Experts of a small language model.
Size: 11 layers, vocabulary 11778.
Experts: 64 experts in each of 10 layers, 96 SwiGLU neurons an expert, 4 picks a token, a softmax router.
Training: a variant of SOAP for the experts, 7908 steps.
Below are experts of layer 6 (counted from 0) of a mixture-of-experts language model. Rows are named router (the router's row for the expert), gate (a neuron's input weights, with its number), up (a neuron's input weights, with its number), down (a neuron's output weights, with its number) and show model dimensions 0-191. Each number is 128 + 32 x the weight over its row's rms, rounded and kept within 0 to 255. Numbers have three digits each.
After each expert's rows: a language model's description of what the expert responds to; "comes before" lists some tokens at least twice as common just after its tokens as in all text. This comes from a sample of Wikipedia text that the model never trained on. Tokens count by the router's weight.

# expert 51
router:127102107058111149177201172133126105117118079092091136103153121123151158100088146114088174192121092135128167167128092143118158148135107149157119090065149172110186103097155127176185109117068148124095114160133040079128079126130152130096137115086046078117171159121091109106169151160134106110094115139166033130161145180144087147112146147128158166137076140057182112158082159196149136120136088141138112104126163099117104153171161132172122148125120104149084107106153140105077106115156173119132125158117093088156161173117116082106074144104113125127093084118135104135066165125150090119
gate0:114006110111121142146078164090153148138135148089130109127137145153134091144134100107095101162138109106145117134119156130087130080105116164098117071115070147103099155075023170099165150151115146103109134151100140095093106108098137149147148121204078153171152119104111111072144136105081128175136185192120075139148130074133111143134105134185135137102149141099114105140106212127103124064137152118158146187115120102143115200131120136133101077098097187117147091170102085104079136119170144037131132095156085134114123069164131096163119139119117134138042135106130165145147091134118138159
up0:123038084107187135135104134117131143126153139141095137121146152115127099111105036169073183102127151182123176152151124146081100079120173125113120120114095170116154142088062157100172052148104147093046108112125123121135126126162096113154164136178121143140179086091119145116134127157112127116136111160107118120174142090127134140146095080125155131120159165052112107120157172152112123046136099127127134137118119168167075230132130154128113127130132199133136126130137092215085190107138170066139145106146110134128099119118170143167095182116168158142074137171112101133169127124079160079
down0:119133156120118100124167150106134098048033102149165125153072053122135119153088118133155113173112068154153126086171108112119093086115156176160106172106113104072168131110127158149153117173125138136153174099149075106155143147071143170117062139106066092180152108111136095166120157166125076086179142100082135099131140135134086192174083120170138116106157127033172109110143102130144125122131113133148134134126124127178132126116140115126091194113138061115136110128072100173147081169143143074143120120117122169129100182137157083150121110138110098087080060124106085112105171166126166080
It responds to: Digits, spaces, dashes and parentheses within table scores and stats, especially tennis set scores like 6–3, 6–4; also Nominated, Won.
comes before: "1", "2", "3", "6", "0", "4"

# expert 58
router:123143196166110109127163168143152146164172134100098128148121110112138139078136089082151084096136134137111138112092159150175115042114143160165101190153166150193155157171109197119171161121171079140182156148158065102157123075100079105107075112167159070137077129125119125142134217182150134149111093153108150149169076136096134132123136095097106123138148141107083127147094112151089137172146136093106128172102098104114116146067120124137071100108118117113105158106106095104169093100145082041181095147139091096094126180142119125167119061154068137127149090106120093089109138153094142177
gate0:130199123143151157105147177126122047111131135170165107133076104178169124160073115137114154122100116163119151100163081124139129107155077133125106151091143090106133181126187175074165102131082126140165167140123105078116219136084159109129168122105141189101101125156103113104123148163105140165083140186160133191105141127087154144122103127129173120128115157137109121131104146157113083112088156183127065156143145150101161136151206092106129180143150189121091134068068139086237098114150090145175164093101129160104149089144115195148150128153156106133129091104093111093110160163126126120
up0:111129112158138123130169134079106107127133202133087179185131099124083113066165147101120111053140115136116076160138109154087190159131174130155116123150119050134134114179151139105130117122119135114128134154135125127120165120141117177098084129130093091180121140097140219166097099069100160112113057146158148100131089186113124105113120179173159052158188146119135141182149159093129110135116112099167126165146131182132171100118068137206088123137093163177110163139155131109121163132062063166177100154111033106107120118101152177132156181118141124098125151140140126094126130128079133110
down0:165132136154108112109170114097136078094092075085117075152134159147131130084110113124103135148147086126156099071088105157130151128111142099067128136127143124177135092169154126115161126185174137114087173096160112116195150100119093078167133144146152103116110123091129185137121155151168053048107213107115114092207150092145134132137108175139178142146158101104134141139097149109133089162145159168150133020174107132191095116077110109167147155116134107135133202128091121090129086147159123123107110117138090117136127102124177110096033124135153091153123130051113167079149138183127123139
It responds to: Final pieces of place, street and team names, such as -burg, -ville, Street, Stadium, Duff-ield, Carlisle United, often before Location within.
comes before: ",", " |", " (", " in", ";", " and"

# expert 21
router:136102195152098155154150120134158136172124141144138081134089123091085122132129140164140108130154103162084146113047112135155140121131129150199108187135146100141170154112111100149107144066176102023134097142135155072164119110153132155129101142136106148089082108102084140105170203166107135186123122184077086158153073175111083173130085123106157116117114186102094104103107156128157140156141106095088115120136136114135112123118159104159096126099101150183092138063062069114149049041126134095183144120149103102133089113148108156143120073138076110113159136181124085079136142161112144132
gate0:135093170107122152096099090162103125157153145087155138119140155088148064127179129050106138115140126132175083134085101121124095135141166103108164159126169157135072161128128174100137170135069150078079084139123194127178107139157157145114103122129134120108096156148100141155170170141066110155081132114098132130104092147154116125114126102096135201088125112166068068134040166120142105110079086154118112125131078127097108096177138113160102148112087136132134164173160133129086121154117142054156237110129195128117113165149164098110180148150107134069149187154102088131177082135135110078
up0:130080166121107140126049086125086164121126128102180142148145155116113068081145137068082158112130126201175134122094077160097137161171134127134141153137163151168099128134126143114128186139099174086051113110128177142141103117171158124110147151153131117134123132096131125173156139146076072169112159140087139107154123125124106146142096073131140186089139103168072086169066159125122085102094111135100142114105100157148112115168105127101088103105108112139116162133158123144103158183102163080166224114152188124137112098143127080065211159144127145085156195140110074160191066122116119094
down0:161080135104170092083132076148120182106163147173160096123115159163172098150143169089092139111177086100150165111145151132097089091148176216149134123130137119080161143110125123138143132144148137071123134157139131151100106118168094118137129087195146046121091129090120149064123160116135124141129083119070079112177100113131159096122146110030123075108042115117151138118138183126133139121125154187144168152161135146108105138145101125087157074039145146097189082121095161122143171067149086127093150104127168145138177059120087101132164084101180097139123138127138102146154132100113146155
It responds to: Countries, states and provinces, usually after a comma or in, in locations and short descriptions: Scotland, Pennsylvania, Italy, United States.
comes before: ",", "\n", ".", " States", " York", " County"

# expert 29
router:156148092115073168166188123163180156139137116119098097111186131130093118124044160133126194145169120095099208107135144138082088175077165175135170163133142110148108126131158122131159126085124158137135120125065082168063148121170094146133071153170101128156148127131106080116221173169124130155094126169105081141115163135130088169146107123108118168108119112094151108110121121101111170140104130079151120099109142046102176092195196161179123125109179139151164133124142104129131131163162115121162138121178083099111139129179103126176087143138112134177175141119145152149068130105158062163
gate0:142068138071174128113166143083131091130073074066133074132118102157109098200116093120098097131133135119129094113168140129125175138164167086170157116075150130117146081122172170114078072184119106145137071147129134075176192144097153151115110124109135132118130173100112085135098183129116128135180127102142134132134166116118099105108157142120143159100161111137157105124140140129161096125142098093142169124156160103092166143143202173201119151144125158118074106116076179135121144148177090118129178161085136132072105060090146110236131164128171145154109108115108138113063125156084119048
up0:139131122095135122124126120107158082123116101082150136175096180121188138110116178114165122143075101086158034144169106105192129117143194149157137121080118098119171085072110122138107202168115149139173099120126159093133240139107177127126088120112188060124121150092095109087143150107149156070180112130083143188090144139140163114157116101127111153147158133141151077117157170129160157200131116076135149118141181114114103089192156121137099158152146159159074082138147099085144158127198100119129134092093097110107164134137177056144152099130133147133143094153102183155129117126111129132
down0:159131118134153104114153159101178126079160157131102063155102149137146151149081092092172073143154133133104114161094106164118125171160153084180146135192206182107182140122146099108131100108063113144130113153161178167141118121155071091137162115125116074107151140101135109210115133132184174131105148168162064149110162142131093192114116111119140128057171110143119194160131124111070081103102136127139136112152121141094207172196148178093151156103157135075138139141131085105112118101106121150160137093154132123125092101058148065183141146088099166163066099152151127151097111131108102120
It responds to: Digits, dashes and currency signs inside sports scores, statistics tables and measurements, such as 2–3, 6–3, $, £.
comes before: "1", "2", "0", "3", "4", "5"

# expert 19
router:090174107120156188134087198095124134193146112125113147119092095096127175124081116113105156135084088065097121149135154101105119100166143131115151081156116168117100129048109151151120117113122154140056134138140120133121129095127171225099170135088143114106106050139151147141187165137075069161161148182143166130095165121134091111114120093131133151083175135146124138113046138132123161132143129047052138119099155171089115101140119181136137074147097157061160167120087134092140096124096149099132158103115133120180094137151125131135079108089156092123152064168157094109179161101136107090
gate0:155081135105112140081074092057149095138118144122073094110150161142121115052187103189136117103130140143160140106158133155164130198110125063148095118145119165116052136096183101173110131106137199092146181148100130111140127149147113165053119156212115157127122144111090103133080107168116131141118150175140109089123150207127046123147163076060122111095134147133109116157172155111120120126095076130141126120184117081081136111148174149167144118117127082167131133159093074157115157116111150118143090109145084099119160127100121095146113151107123175126143160158082170102126081109185198129
up0:131132114100096155052109141055162125078165140127098100106167127144155135081152096175104138063117131146124139083173121136142141171094159128103131104145143163164068099119168080144083127076122199121121195126105152118157118137141103155080112141164073156129135164099115053096111088146086148136138130224147060096160164212137112166151142095082117138113127129169095142159117175133101067124117096156192165097164147114132156116144177131153130092157065142147108106143104072150110128115134161170195126118118107083141171192088147077160117137130137124104179134123131159110123111109171178122
down0:136120107139126119132181179147131113094101119115152113183135137102120140158175118098124163073114097129189080082132132110147058127145087121070086116124111138100119122134176139121092134100147168120126108178142157129119155083075163073132153140137134163072119080094108147087137169120086136167113144116156149083133091182134185143111085111153133108125085174115163183166059060119129121131085119149099147115128167199042176110140119106129127109216189165124181104095087066133091099197174078139139078140084121141155124100160142103154111152119116182150094162074080138110114129113126151087
It responds to: Commas, and sometimes periods, that close a name or phrase, such as Lloveras, or November 10, 1970, before and, which or but.
comes before: " and", " the", " which", " but", " he", " a"

# expert 18
router:103098095009090164166132121115134122108153128146137107176161104116109155139095094137099177135182102118091147060121124138153121147106093142095165126102122072145134144157171162193131163103135151151131101188147095086126108118113120161142107136132085150153157141126103053163150118116174169132133149188102097088134126132155067189128079122140157142124105189150093104120030124112129114145155082107168160135057126118137115119145140122134106078111058066122096134121106101118112138150161193157159156090121083122138110106162172176128084138110129153163178110136118123153031157165185101153
gate0:126162096090136143145065110110109079171217111136118121119110164098183113119177105147107144118136128106118116076097107119147175171157167123106079112105136123142091162112111098061126083176099141175167087112121117084123109154086116114142083128131111108032206141082148091201075143156149148100142111141137145175120080073125130105080150109088099174089138189148112124123110093159122130127153107119127051165104140159082115169056102162111079087075078123140073076138112063109147161152164140157136135127111161134148110081119148130104092142093133189102113083101109077140128130105117113111
up0:125122144144118129150184133116178189078038150140127187144093056096098160117069134116139146108172144160120149150156143102142059098087141094110158141163111135159171141157120160164119169066186153101125150141129166188141144143159144116094182137102155145233094118183111178065150093121111175138145145101098145090123143197141125113162132157158120103130139058162092133109117123135156141133109161126156193112134104061107159096194184107147155158180158157089165112096098161133113116106129126125147144097125072111158154162136167136158160115167119102139145178132169167132142088128131130186
down0:138146168143131155161149107179201114090195175141110155043176144078130095133101113151127143129150139148178098126138198136107179087128105104099142079142187087114141141146197171141157101134101141155147106161189141192108184073125152173070163168112155119129156134125139076140129123126092080102084118157131136144099204099138130096183099150095183106115114151154082124132147087152069106152150153141110187083181108123146101157123119111189201146141152148119125176160105136146157121168114082143096144100115077164120132102120162136106140191113180134144175135115164147162145161107140086106
It responds to: Dashes in year or score ranges (1905–06, 72–55), minus and plus signs in goal differences, date hyphens, and "to" between years.
comes before: "1", "2", "9", "0", "3", "8"

# expert 23
router:151127139086040198169082122164167152147166108150084073098164118072096175100060146062117156151120120109107152122097140138108131121128137185078126129118157111183103118120135098174093136095114111100091149174090080168110117115121156141114141138130130169122104182158093110165178161126082159133130094110063066167142083173147133173157130120088128134128101167110144132098088126097120192161176076117141154114092124129139125086183166163144176120153129125093150137095096137119105101186194197109181090160159085061134156112125104121086111146162115115133173118116089156152121156067173119157
gate0:143131103181116130138140100139078126116101096190135188136089072100096126080097129138153112142098132135100149099111076141150169122172088135133121118114141162131103103143156067139125123101154209141109185011108100146123091092139102174194150148131170105085125121080154119048124175152108144145128125148154130117159087186192098115083142096127105094165124114070137113128160144154094064161125124185135162056121100102127157129102127140081146143169090155155040120116129118069145141168101212155113111148154140107126124165122114151158197100140150160131148114102135156170117108091168137166
up0:134142151216082140155122114154097069174115090177124111129100089107096141060081126103154153191127137161103127121132117147162107104189096141148114143124138200141083138098124083176105130090151176121142205022088138115154117145126131160177129129128152079142115147062157127092133117119091145146131112135126107094155067181147111122110124121130105130129164118103138125093173193146110116195161162197138159099131123102123118155116096195125166133152100156114091070109124121073104102162146208161138114175108181110124077139088157096163157108165151146098169151102156133150114093102181106158
down0:135124131156128117148147097085087161096199134139091088106141023122139063088192143111198106104112133148161177097119111098091159134110120107156158127142089126182181153171148102150149110131113163127169112127135201163137145074092160083149112163103110048131145135106123129056142102129140186146167130143084137115138117091148092108061087119082163166165181158177144197142169139100117114155150126115129192160150132124106146130134127116111112091099119134097130110093142113118114161177061151111118130098162122141156143117157091132061132090081203146134124043109141103089124077150145144119
It responds to: Opening parentheses, spaces and first digits just before years or numbers, as in headings like Guam (1944), birth dates, and table cells.
comes before: "1", "2", "9", "0", "8", "3"

# expert 15
router:090095113091152153126116134131075114128182176090075156098049170090186152073155100130118133124101109102095081176152138115099120069170116116038163077198109164175146123047121125161112158152145153163124091119175187133094170103141158175105183099076169138112122109155162121103193117157092075089122100113099164138122155151139060100095169091170145142172159120163172110148065164134080140134111096150115135105105136123073159156194133140172142106185121137091116149090122150115122118140142136112142155084083148141168112180123127164131115101128163126124106122114137117122186165107123100136
gate0:166070068103149122119122137171137167160133126109160138118081198116175177093080193137105099115136109075148083111099154187152124093106151141161105134139155102076116121111134126129082093128184136103127157101129181160117111151117128166165143174151114098109052143086147176098147141151132124110126153120137150184145169144130158115088140109125122150128150187187159065097104064168112123142073149123130154200096085139150038134144083154118106099130133112108200161095120130125155075157105155119185110136143152145170120142073130056115114207114142049154137145133117119095086102107094150156
up0:121189135113079105126135102095140124143115165180137157162134113123147130161079079126195146102122110148160091121114158145115123098166144070144120128128148188110069131103156046085168155150132097208148140158088072167091109140091172177131171104158096165106203154121086151087121172112109160144130139068141131106118120112161132171103133087084201061133130119119174129145186080135157128174170124160094055142141085146095125117082080137119059097212132110107165106105097126069107126089112132132136141105065131172138114141117137101144153119158150125149143180151131145110154155176083133136
down0:110130139146106106090099128102141186093172082126117136073109212121171137153090118141111064207161168144106092171117095162132087150087164110130147051138123102075102150121138090167114138118110176144121153129165182102078141131100162037061117123102114123108112100068119073153066131111114138193093135135125175145125145085157152123116112104098104112143184129130107121162132127121142124114109200140129110135146120173115139132126096125118130070096136135163111103061153099128114168053143116164148173166122121121122177158188192092085177145068135156142122188137087115170137142124175150155
It responds to: Commas, closing parentheses, semicolons, quote-punctuation and table pipes ending a phrase, especially in music articles: album, Think Later; (2000) |.
comes before: "\n", " and", " ", " \"", " which", " The"